config = dict(
    num_hidden_layers=13,
    hidden_size=256,
    n_experts=40,
    experts_per_token=1,
    d_expert=416,
    d_shared_expert=0,
    hidden_act='swiglu',
    moe_layers=[0, 1, 2, 3, 4, 5, 6, 7, 8, 9, 10, 11, 12],
    router_score='softmax',
    normalize_top_k=False,
    routed_scale=19.1,
    balance_loss=0.00324,
    balance_bias=False,
    router_z_loss=0.001,
    init_std_router=0.0206,
    lr_router=0.00119,
    vocab_size=16384,
    norm='rmsnorm',
    norm_eps=1e-06,
    tie_word_embeddings=False,
    optimizer='adamw',
    learning_rate=0.00275,
    beta1=0.95,
    beta2=0.95,
    max_grad_norm=0.5,
    batch_tokens=262144,
    max_seq_len=256,
    train_tokens=851200000,
    max_steps=3248,
    dataset='wikipedia_en',
)
Below are experts of layer 3 (counted from 0) of a mixture-of-experts language model. Rows are named router (the router's row for the expert), gate (a neuron's input weights, with its number), up (a neuron's input weights, with its number), down (a neuron's output weights, with its number) and show model dimensions 0-255. Each number is 128 + 32 x the weight over its row's rms, rounded and kept within 0 to 255. Numbers have three digits each.
After each expert's rows: "comes before" lists some tokens at least twice as common just after its tokens as in all text; "comes after" lists some tokens at least twice as common just before its tokens as in all text. This comes from a sample of Wikipedia text that the model never trained on. Tokens count by the router's weight.

# expert 29
router:125162128128201169100141144093106094151073151119084145171086150117105106159164139138118082072091149205164164107140155163109114117089149192145102133144182091093147136108152147121178111085154169180076077165158079176181112145122100130110111163106170164198145111163152133104103137174147106146128159108136127074182151131150111091191087102080162096156076158111114094123165084165067109145126158112134093146142090168190109167149067165096134112164147164180098079115154139133140072116087155133107148156129108096147079099158161152090155063101096081150135137120117164157149116091146092117162114151142146085119113170148148139146151106118149158104106122162086132153116125098109101154088158123101086174158082086091079165154170156111068174139180150161176159168106144105094113053146150
gate0:056126109131081116135124120170180113191148065158055183073148150116095118131122127088146126110116114141109129171090126164074125132124112101143115139170098062142113086080135191118084118128135122185152145187095148112149060130119098102130173122148118111099121146144108118172086109077125090199083127188152109143144099136114097145134141118089130143173142133129150110044139111161130092097107098069103139103102104104082105130149163131085126139156124122147154102137160186116109188151100175225141116199117119150108099167133205179102177108113137128143140125118097170165157112103121121095125067098134183203097154165172131107124140116034155139144115141109110164118082123130134130178124117100096112075123091072145103077171170182108114129079113133117137148103131131111199162168085122
up0:092107130111138129164153134121126166124111150104153147115088159127121110119158131185123081151126179120173102208151158085135113083154120148126138111108163139105150165172098100133148131129124142075069153065126122179108104117139172086174143111138104118191107139120146139090210154140148127117113086123153118157085102205148137148114081133155071178065078142089132148140075126060094167133099140100122141157124123158153161146117078129146095149124138129137074176113141106149157189119160108092145207146190123059171094117130107119127099169106165070118086109165101094105103070110150136147087187101147109120141072082089150122054116082166145135067131116125185140201177101174160153063184159163140122156113100117095124086121072168122127115115134117177134097126102127179144150049147109
down0:150145091124122183083114152129069135067122079113129134149139152123135100167169143126084166130112195102153116039114151155137133167105204169133149114106108136138071169142071098144127150049098140145129125139116159156146090101101170109074133090144199082141148097141148076125128110110143070101158101105130110147182119133169112122148101107124130088124069080166086099153130089178107212135145109126121089154068116176124138154129145213161168188095101147131080096081107169152172074091118160096089091116157131043107101139121186147177092094144106118095171088094100134101141087132128140096126093124111098115125144102154141163084161089136115167137128099113123090160145101173183148116157106109128154166072145180114087133119122153117112120130128076138196173127157166120070079125166142
comes before: "-", ":", "|", "==", "The", "==="
comes after: "-", ".\n\n", "\n\n", "=", " |\n\n", " |\n"

# expert 12
router:085162086157165151087160173098085103141103136090100152162088169106092101162159178147094088102081149166173148101149126157095099088121154160161102132173167092073143110099161153122167105089153163144097109170165109170160091168079089159111125163087172154176147095152157177087098146161179099166112149100150081081148124166146098103162095098094160108144087162097098099098165092136095093158119172106103103168151098149166104150160085185100100104165153159167096095094173106124161094104108158132100172170134125091165080095156157169097150079084082093160144163147094162137163103100138099086145099160142169097092088134172155153115161083080167154109096081171092121148084161090093128157088166105096095167149090106100086134159158169100096138125156153147147166149111150088121084090168158
gate0:132097132207120164069133206112107109173140129153119141134146164115121172155155141170133087147105124102147110124156066113109083145125107095081113176117090085151195160117193123126115113182160146169136130200123101071103120124139116164137111079138155167138119064120122113124103172111140129116138126196169133128111082146060134120120117108097135125106081089095183115079134107173190122184156156108089105156120078101139116146151117126120141155167131131142158137191161167128139164128066135205173150182103165114119090133142101140114090109103125156076121140081093137129123163103174129131166090152137129143123106130218127088141121080138145176104147115109146155171160119144121146100023116118095166070073125091145129138205167219106103166157129118156197141182088102090143128123127127
up0:137113143184157160158133109120111093155133111141186143092164150107146170089082120126160148099132140128185120094101086104113092086124135110107170155148131172151125145121168102163178135161150121094111135113103115144187099137127128140155172108157125152101094070141155111082147101090138145132133136137168149120106131158133161164175114163144090187173041117110147117163108147153091166145089115164111134133159107157212124176134061127125087113166118114182112165102111119144168156189136168116141176213128108036115094120112162116128131169092188128112084089105150144132167134110129118108066112071144198110146063081128144137100116108101088110106102137165203235203176128153132109112113130167145049167104132139140173124203140137112171148172129147108131126156162136146169120102110068
down0:212172112135101148097137164131084103150144117136131122171125156135136147127147115088102060114142126147157079095203132129137148118102128193107156183132098084148125143182117110161176108145113135122147123126114045101171082104132130089140152047108098090115110131147116094078073130102093099133161091132166161088164148092087084116163120014141172110171133130129096114121155176152168144159195177110145150126111113182129137144100124170084122129049118095129098128145130109124155071168076134089093104172152143123100066120152152137111097134131121163099153149153096092142091144146067130143097177096121124114117138070185115139103141102143146135200171150116142158124141075095155204160174117139148099113092111177145124129145096110112126084136163128180110174100159111043060124154137182
comes before: "\n", " |", " (", " title", ";", " Actor"
comes after: "Personal", " Best", " Fre", " Light", " breast", " back"

# expert 23
router:085163086157165151087161173098086103141103136090101152162087169106092102162159178146093088102082149166173148101149125157094100088120155160161101133172167093073143110100161154122168105088153163144097109170165110170160090168078089158112125162087172154176147095152157178087098146161179098166112149100150081080148123166146098103162095098094159109144087162097098099098164092136095093158120172106104103168151097149167104150160085186100100104166153159167096094094173106124161094105108158133099173171135125091165080095156157169097150080085083094160144162148093162137163103100139098087146098160142170097092088133172155154115161082080167154109096081172092122148083160090093128157088165105096095167149090106101086133159159169100096139126157153146147166149111150088121084090168159
gate0:123113092135134132087148104158103132150092147119066113088080129146109104121168137183072149126148119051154125156143103115115126120164086134146133112123121094164177114060170127078061096172096109123111128130126147134170149103101156143088127105078131125143118130113148087033117138129134141137044133170130088137102099157108099096144103153111127049107084133067100127059111145123143098127077105115143053132160068178159085153159211126080140163129185150113156114167121163123141194146066109150127156165051125093150089105147119161181197124132163131122168143123066160117124133161126125112137087155138126181101087109124114117108101109110160162122129144122098096148090156101125168118101090115094161109092073101051142177180151177146169148135127178145167096136182109091172163163109083
up0:086113127078169103145090119168127145126097077181164121075115095156130121065128105130167146130148145126124095163127127116144108140144097155117155131129104139082147139114177126129099123144148108082145133113106140176121128076108158129109138158097172123117079124147173122051167114127136158087052099160135108125070139120058156114145073176156152141110093155112104145181127071137100154141095150146132145126117157162166110101133145139129114112177140152205087130144161002194133162248190109129100126170124147102164127095098134083139121100143106105161088058159142125152149077156106085118074117103171164186114119074101105148092121108133114162078118128105175154119089146148142189112110115149100088154102105076118214078131114169115124107092079145142076085108114119141163110077150097
down0:198105112167118094153154184144109167114117137110124169133059106155118166090136170136135135173080196161155104107063140102132162110129150149142129111135092092100089127151142046149143119136108093112091100098124160164135099184145124138096117116142116121109157105171084104100117132102140122113143142144089132134149091153112066131110135000092124127145095140194084073098111195090100155120189103105128128171080118161070172149100171134084125118109113142147158125137130193149125103193138147128115097134104120081099122119132161115172116146080061250101193146079160096091124180123130166163159133152106137120164074129162141118101151117111133195216140119142131072115123109174169157156157107168138149112138123130072091152118109074135122115133130113130141132155148129094108181151175134
comes before: ",", " to", " (", ".", " of", ".\n\n"
comes after: " Prime", "'s", "-year", " qualified", " Foreign", " British"

# expert 11
router:085162086157165151087160173099086103140104137090101152163087169107092101163159178146094089102081149166173148101148126157095100088120155159161102133172167093073143110100161154122167104088153163144097109169165109170161090168079089158112125162087172154176147095151156177087098146161179099166111149100150082081148123166146098103163095098093159108144087162097098099098164092136095093157120172106104103168151097149167104150160085189100100104166153159167096094094172106123161094105108158132099172171135125091165080095156156168097150080085083093160144163148094162136163104100139098086146098160142170098092088134171155153116161083080168154109096081171092121148083160090094128156089166104097095167150090107101085134159158169101097139124156153147147166150111150088120084090169159
gate0:150082174160139076122155126122153089123129099105117135139145160140091127149149165134119129120165123112041134111122148116077115109122126084123093149152110112137165126150153086116161091140105125118168133131146160118141078095149079140161120089151198107166130145161141100161089178115125169135105168178144076141157144193173115108190105066120112116153146125095110113012144102183109143095075162151115156112088119138095116151127132118103107184153185119167159102139102079124155173109071141219118151169063093135137077138180163129136154116134115105155186102118128166074137104143066144033150109133151171133124114158130147131165121178096184133111122164110147142196174137210172133109112139123098123169134105122160154129165164160103080148171107085154190132147064083083122172126154094
up0:121149108111122056151047108130101150115114125101159115097140155166127176048141109138115116122082131061156088136112141123161110137077156131065168129118137092086146141131146121133169080199110135155147101076099117149129128148152112138108181157149112107103136124106184150110065151125082050155169102169123109136075123225140169130068078180109153171150045176070122120144115164114115129146119132110134144126078181175199134114116112114112092111144151134107068176116114066113103164199167066159130145170165110074156098106132151154136141107100142147125128128160113130153139138104189108137125084064125182138136084097090097146093125089106136127108161163103165133143164211120119136132131139190092103120111090127089111133126085156144108199162170088153111113154130179154118133109149086
down0:164125103157060173140121129118211207155126110139110151138145112174141135121082174118135129132134182096117121056169113096194128137144122151199096122121051106094108103180081173169126092119184147115179121149105107131152113090093155140143077112084108116129127157180127084135138115088193133102147109123128098121070105096107071132144106102137148051082162055138108100109149224107146137078118111156151117161148137123131114109121198178106147138091129105134130119112097150137148081149153126131054109117140161127085090076167126158116123111050103172126137115092174119119089111155149126129127102135048141124122112166183152121124100180059100160199174138114079091131053073112138137140153121122141133143154093134151085116160146107138129141108087152192184163114110127120156120162134113
comes before: " ", " to", " War", ")", "),", ")\n\n"
comes after: " on", " one", "19", "In", " In", " On"

# expert 13
router:085162085158165150087161173099086103140104136090101152162087169106092102162159178146094088102081149166173148101149125157095100088120155160161102133172167092073143110100161154121167105088153163144097109169165109170160090167079089158112125163087172154176147095152156178087098146161179099166112150100150082080148124166146098103162095098094159108144087163096098099098165092135095093157120172106104103168151098149167104150160085188100100105166153159167096094094172106124162094105108158133099172171135125091165080095156156169097150079084083094160144163148094162136163103100138098087146098160142170097092088133171155154116161083079167154109096081171092122148083161090094127156089166105096095167150090106101085134159158169100096138124156153147147166150112150088120084090168158
gate4:185161170135113186142144154132180115108101184134092155143163080104161129141071100145119126131120161102151109147176174127102092181117103098075164065110149122110102139086187150139111168148063170163104123162133104172123169097160097166167129176143109169112128102161129110123206129114176059143133180110129103172210116153120113143165062117102151103122126114086116080095195136103126123116124107068185111126131098175124061155165100145134120053108108157129097148078139128098112098117077110093143140129134101086134155101147093136149167101142140063141110126144186092186132103107170133152156122176079180140167133202090134095122110134089155107162096126115127098107061097092094125166121153128121140183120120189152067092175121131129165125156140161181135132123133116094147153038144107
up4:097126136139131107111152141158101139073134128110158125098147083102141130151112092132123189154076087148165096174147161155121158109123160109109114083129123121128133094112172134180127089159078147113044168164161146130154113103145115088159117075137108185085144125198094143145109179153107136113126140141188156136161163177157132102112161163097134072171119071097174116071081116150124178133150144088115078144151090136109042166087107143100081145194083075122134118090154109115145130138090117125154132136183109093134086129132082090181132099148118148093155100162120175132072109095081143124149131129117088118128158181125106143074150094124139109148185140114203145122170152094139169094081118098180075132085118131198131105146063138116126073180110072182129069153108153232150133137138086
down4:140100132119118101145170115125088161157124151148134085152099148128119112184112163093117142176160130131106142128116156114148100193170180178135134100080089116185132134104115173117170149173103161114101122147100131159170145082168192123159130140192120194116183120092145104158160054146122071169170193114125192148121091117050148122099137073139103147172131125152076181093104116104145207118180127109116137192121131102108120182092121125082112144138079156087149130073167098180097135098084147153148170110153182074152151093091104144166122093163129095146118142117120162112166137177196120157117122121139113137145127164101136157137150119087156189120146133117151157050106123096103178184124136090173188184157110143163051072117129098148154133146139183166118150103112071132091087130124112
comes before: " |", ",", "ent", "|---|---|---|---|---|---|---|\n", " Street", " II"
comes after: " |", " New", " Living", " of", " Ul", " Ar"

# expert 5
router:112144109163120152127138153094097114155059116102096137137126161111079089150171125167093128096092135140133148089154160127100123099086165135164145135176143098111154119124139120092161151118177193116089101165136116141147078185077115186074173189096220128139145071130156180089121128139137134160116124139139070095154162155158082093120107087095137116147074183081079104068159066146111116147107160086133102176156113143171085143155103164142103112141137145137094062093145150114164155108073139138083148155149066106127119103142144143097172111066109127110174178110119176152142082116144116053161052135163156070095090180146145157159183097128174135100104096185108129155136156089103136138078142155115067160150122088121111130134152138080112126125160146185161180138111188134149105057137132
gate0:140075164134126096103186168138149111142145146111121117137135151116156118174147161156092097158160079120104137170166119137149078118090145151097073169092083092154155111144155128175118152172113119113084129133113137119131105145146097166095162090166148076135121158150168138204116138132168128134151116169145078101090078129075190089111123081169083112168092138092112130067121129118173133095065103118110136101141054146104114129155146130117187113174159171140165135125136134141148137116050102158163133117058078149106126099168112189108121092098090167109207134113042171120115135138183099046129077143097156163095129119146081112099141111100190195118147136163113133149135136127124176126088094093126136045078117123165075129137157179144113182114093149067137116069138117091178143132087094
up0:133141146128145107132181144139147138168104136099129088081125105144110167060127140166162114182140097113143083193163158124099117143124164144095122147142088177123128100138181138150136145138111161131159146103118098153154123176126144127119181102150085102102122115098143100119149124104111129144152137163131136088106125197187152134099122107104126174127083154033116121135148137131119145167091144128079110104141119118144169190167125132127154110166151082113072156096216114098135168190145121171160143123097090106142125128157183146102128088088166146083173125163138121076051112079135123130064138090143200210050138074109061116121183144081115121075136111127163126214145176178154174139161113172130094081023157131168098142117154160167101137147102104122105114157123119173090171120125091
down0:143122158133070107111093206121120096171110127152098184155087139077177119097167135155128181171109169130165097113074131108126104128114138199105181097136037098171063176189082141147163143096097146151148171074119124105127119170160129197082111093083164097081170123199127110181160135061143138112088100117134098090125122096153161121090135113144128076150110111136080119124164132078110168104172106146104131173088145122105142154132163151087129168142126130138172147156097117172141042162113089123088086151142150109137073123104152139164086079071094172063134118107163119146141109138157116135164087131135168125137079154173156126097152143163159179113129158079155108122111089126202127147162058193132147135101117133137084145121096106142106072120137152104098174154124108136138140165127079
comes before: " the", " a", " his", " to", " an", " he"
comes after: " to", " he", ",", " He", ".", " that"